{
  "d_expert": 32,
  "moe_layers": [0, 1, 2, 3, 4, 5, 6, 7, 8, 9, 10, 11, 12],
  "normalize_top_k": true,
  "balance_loss": 0.00296,
  "balance_bias": false,
  "lr_router": 0.000815,
  "norm": "rmsnorm",
  "parallel_block": false,
  "extras": ["capped logits"],
  "init_std_o": 0.0,
  "init_std_up": 0.116,
  "init_std_down": 0.0,
  "lr_head": 0.0122,
  "decay_shape": "linear",
  "dataset": "wikipedia_en"
}
Below are experts of layer 2 (counted from 0) of a mixture-of-experts language model. Rows are named router (the router's row for the expert), down (a neuron's output weights, with its number) and show model dimensions 0-127. Each number is 128 + 24 x the weight over its row's rms, rounded and kept within 0 to 255. Numbers have three digits each.
Before each expert's rows: a language model's description of what the expert responds to. This comes from a sample of Wikipedia text that the model never trained on.

# expert 13
It responds to: Prepositions and participles in sports text (by, with, against, including, replaced by, averaged), plus colons, semicolons and pipe separators in rosters and results tables.
router:117100137114111155090175147176086128140137141140110102130099118155115135098117123124088091115156169122148162106115145096135103130151148111087101140146172130142134120126097136124111144128115134115115131155211098134200165148106143107109086166167125129117160182117124106131085157090151145132113127115117130138121143134119082140119127121161130148156138098152130118113140131145125154102140
down0:156107154157117101161152147107116085102137125181085106189143120132126125110141099107163136118131129141140109074105082103122120146157137123135154145132085123112143130100095083148119106146107147138081105130149121130067128147117083090148160116086130108151151092109143135120184118144110147113140160114147148111140094119097146133089113113124120134121098095147134116135123126127099114160096
down1:111135159152114123147121131131139125137055151129177144116122154133131142107140120157122140113116156125130126087137120160115171131148124125189093125127107157092129132088125152159103125167145159144159155132093125146144113126152120107135169144079119126142128092147122119114199147145133117134178163132149115162160120160121107137175153134129127133131183092111168134120113112141116098081109
down2:104151114154159155126114069152118130119138098123155148103112159149186131134138159148130120109155122135104175115131076151122116085103100130121148112103112109130062172132135151110146127161108151153134129163143157157115105131095124152109157120121138139142134118123145166115170140132105107155140117140168157126098153119113095122148104132157123148163116069144123111127125191164106106138150
down3:143100116069114103160114110150124106167087132141083142119131171147122129166122190130182117137116097126131136117174121159138131106129124096135085155141141140121155142106143087129152143118160134107102153121097156129137103149134108104069131142096115100136141125140132148146155142145141104127078100134082105111161134140173175162109116134118116101131103145109132132134123104168139133171148
down4:124150109120115132125136169164123122120117101149147109120167138143188144129109123136170185134194104124096122114136096121087122093165121129144136165149130142097115154120168124152117100082111137101141141099115157156108119174110135078126149128135112088148145134127129162170108155199144134145141134151118094123149138083160158140137110106100129128131148152161132113131110101112144141146137
down5:135120121118132122104119145130132140102082092132152164171124108156153130152121125151163174147101096120154126151150140135150116104107154147107132118139103132106168105106143133133129117166129106109089086114153123116142069168144132109153143174135173100154139141158142165113121111079110131154110092131087129132090122157125111129177156141119133131113133159133079153164140086136132093081110
down6:132105136153135120158105127129085124131134125142115142087114179141094109084173128099111136103134137088164121136117162090166099056095129131072120120125117100101063135091119137110129129113112104117154151116132114153113116166149122108115161139160105125138138136148121123129169148124076128163167156179093142094117134158122140121148127091157140106136135134123119115128107164152147120133123
down7:083113083143134082122127127156159120130111104098140137110125139136115149112105128133138161148120119123132184113162117125135141131120147108097152143131103137132169145113197163144145104123144144105086160140127106095079095106157123148110141091123095170084119119123173135111118138143075145109149104143109140139132106139197148137174130109150131137106144107120106143161109073154129121140142
down8:134139084155103124132142093116115142119124125112154136128133125123126102125163126111080144159131139148141157154123104135149138147159098107095108101098137124105156156090166136141120135181119150117160108121108163173092135119135190153137112146096098160134122154147129129134142131160109086141138078175176150147127163140114129116149101140134164094133101154085108184109162142116086137113119
down9:150142131165158107157107124130147148098093118140111138143141141150134065125139159134104144134143097125059121093080107152104160173120195123106148133148151156126130138111157152120146108133110138064151131098112124134152089130121153096092134116112111152121093094140136098127153158149154143124163154120137136073126121124149137092137117141109142127171122114133156157119121097138173115118115
down10:135140121112138143101120095142154159147129128122122142168132121130113136118127160094108172151100115093144101107111186109138116146123138173146144106130103181130123099154117156129103106156123173139155125133098135084110127126125152163115132078056111097137131119079111111115127119147115099098179181092128131096114157150153114110155161126131136124114118117112100128090117094140129075117120
down11:145111140127089116164106170120153160130114121159153123128094132100107132135139144094136085161133108180133150099130077144113145128089126171110158072134163139121095182145164113115104126110121106113126125118125170170112103163118118102145125134149133131099154105162184144138129120128096135117160086134153137138100112141139096131145137155139112138159082130081116150106113099141125165140149
down12:133140143169153125111110096132111139152146150117139127067123104161106150070137130151133083122139120158152141118129126120081098086134122146110085144137147121109111118101143122134067129122147130149161125086088125085166144138150089130191129102118179168072148095126162123134126126171132138130159145140114157114134129129136132093129097138121108137127147107111110148118144153154119160096145
down13:128145122150129091148161124143161147135158133121140135092196114146152102126142100149082137107117115132134149117112140074145165097121130120120150128119149127169154169174147112137117121112125160117115135153133132111126173109134131110085145140113070161136158143132143097109121097144128112129145144149130154163078107132179169102107152081125106172155146138143150125140146131144111069158125
down14:123150106138135131134136145132097121124143114107121179138134129119159123141114133134178183114128132127121145116131108160087166103165119147129078130139111129092120098113110121119132100141139128148108103130154141110141157102173119124142103093156148154141092146167102136068104093092118124155110093193170109179140065123152135119105111114128106149143138124130138113121137132148152157099068
down15:120122141151162090156116106108137105104137130105115126140115126165165119163125106157153110141130134159109129170164120130106134147104137136146128177083142105114100148110116153134164105130186136112142139094121135124123142150110174138094178124086108138137169097096106105146144117140084185107143132104132121133109116126163106087126131105117107158148125134088183130137171108078102139115103
down16:134142087081130120124132117128138103129148170132121099090131144179079155101123108153105084089170133080111129088124127096126141122151153088141119114126121141162133125147142139116095138129129093101122152098123150152099129127159107169175121156102134113139118163131173103097124120129103126130140146071142114087102119167141135125189154116107114133147139108146134161144109172148138097141115
down17:168165132176110161158131126125135143103139103144131139121123152114135115126129153115152100123148158130127138168105123119126131111076126130135150154173162118151168167115137119130151125099173176111119103126131117144170108156154147107186160107117142091135102069164154139147128122215118122127129151166116158158162144101145111098107148118138098121139129097142126120096112144122126151116127
down18:144102152127143053140135125102129137164142140146114113153153120129138136126107122162111155130100144157136127129140197132186105129088117125125127124105143165132045162101138085143079131116143128090135156098151143118169164094119139158126145135138114129136146091137113120146099172106151110134131130143123129134137144141111134089140122155115122153160110126123176156123116148086169142151148
down19:149130111127152152108088087151123165093098091171067066159102112110130156123124120166152115119122157156128168149157110150087134123128153148085115098108097136120150120117130170149113131132091123166109131095093135129128100110147116128162141117088150120125118120119086143107114100140126111103124147131128094133172173151137151130109084126126125128135088178132118145088136135160143128138121
down20:147134116138106143155127130141118143145136131125114139115083139120154142125142157114156124086126122119102141104126158121156159137178159091108126107149079131111144156129152126102106073120129103133151141142096094136132105150128125146140142126082107132070121105166086109141143123153102179155094119139102110113128102152182160150135190106129104141139140096111118103096169082115090147164131
down21:117135164127115148160089067130144141109084113089132115115113105111131130187114166094105113180148129158128131137156153119140097103092083150117136121128153122083119136134112159125135070159139111117141100167131121139081109124097147114156106144110125131114092132138113122173145088144138072162137143141181113115138120145135143119169119140130134131105124115087119118130118138155181127112118
down22:136108111113161124110094163094110151145139130136127161071101143146159147143123095093155189102114088148170110116135128124130139175086068148117101127109107147117101131099121115116113146144125090100152100144119154121144106102092188122108152144135148095094114155131123133147082131143095094109132151179157122115119157114131120096149103146115112133128130137140151106136165121122143104137160
down23:149125157152131153160133119087119106105142124123138150123106151135160100168138125139108117130111112108113160136130081147122139119133136114190088116180095131142137163148109110118133136098120143141146087143108143166113142131125143145124142086138094137136154103143117139123166106147073136131162112131088182087158119116145153085120173155134156136070083116152126118124088158081116141126122
down24:125104165151131114167100077125116121105126092157150095141097119104119121155156152074176083106111077148107109142130146132141108115081122155111117118104118118154134112113144130145119090125151161133178104159145148175131117108111133136133164149120109133162115093135143155137172136139135108101091115105107109111135131120175131167136118108147105132163113170161150092114117122083101102139122
down25:161125071174104102139105137129089128119139140127132140126157140095150148132163127177082119164136099119097107111126097133145179092130107130158125197132114109134119134131172126135183135087106078107112114120088123080122117144137112132103145147161132156139104107143120081125121127099150123117149109153071150099153108160151102093120090137113109112138102131141135118125119136128134127107111
down26:157139129171105136109158140169131122129083122141102164143056111137120116126103115134127109085116142065113098129134132125132098131115162137156144147126125125120156133125137105128135118100057149106149142132153127131187150151125138185126091158107116115145143165161139134163140125171158111156116120110112140125131150105129155110154133127099164155118158145163114122122117167115136141193125
down27:151128121125142101185138125099179131084082099137093137118134163101111109141157089161147109147134133143140140138135154101137139106149168095122153151104132143113092123115134120151140102130080120128081119145152132101160114141109125122071139151085152161148102099132166098161154156147113130148171123118097086103117139144102140085122114128112156102143130097126122111158121116106143094119079
down28:137142150170151145152087128131103136131188133118130146106133141115145129120103112120111134164134094144163149097125074127174134142088161099116113128106158129094121100070139121144167106129102086140101157157112119138176110105115157136125135094132119165112086109113121145085127120131069116176134145137145136154118150109117151119151110125083139141145092101106120143142127157134115157081128
down29:139158122140147136120169118142141117132124106139115114092162186142119132125111105148135132136154150160156137117135116143119153118105163091125165137147151135201122120112170085141125102154144171157095146115110177131100141095098090102169135138111098152140095140159137136136156114129117115127115136181126156157116132124094145149187145112173098126139129175124130138173146115144120096150115
down30:159125109131095153152116150086106116095130104169160122133138182117154103117119133133165157160102114135153113080109159137151140147095152125167093123128094139121085084114128129112118114125142139159120198121115128105119102099139120102123128116096105161167131145127170138148165125134126125090165128142169133076161090131148123118150128124115155095125112118102116134114115125081083091130118
down31:180106122122119084175106139140140118136134104169108126142138132129093118133110117139111173130137095128100158156147110107137108103160154131169108146162115119162125128131165079135111115077117156123104134107101095078114130114145099124170154125148129118113102117112115149160177078153154153140120120154131106106157111117155151118148161093138117119121128148094119131146152159125178091181140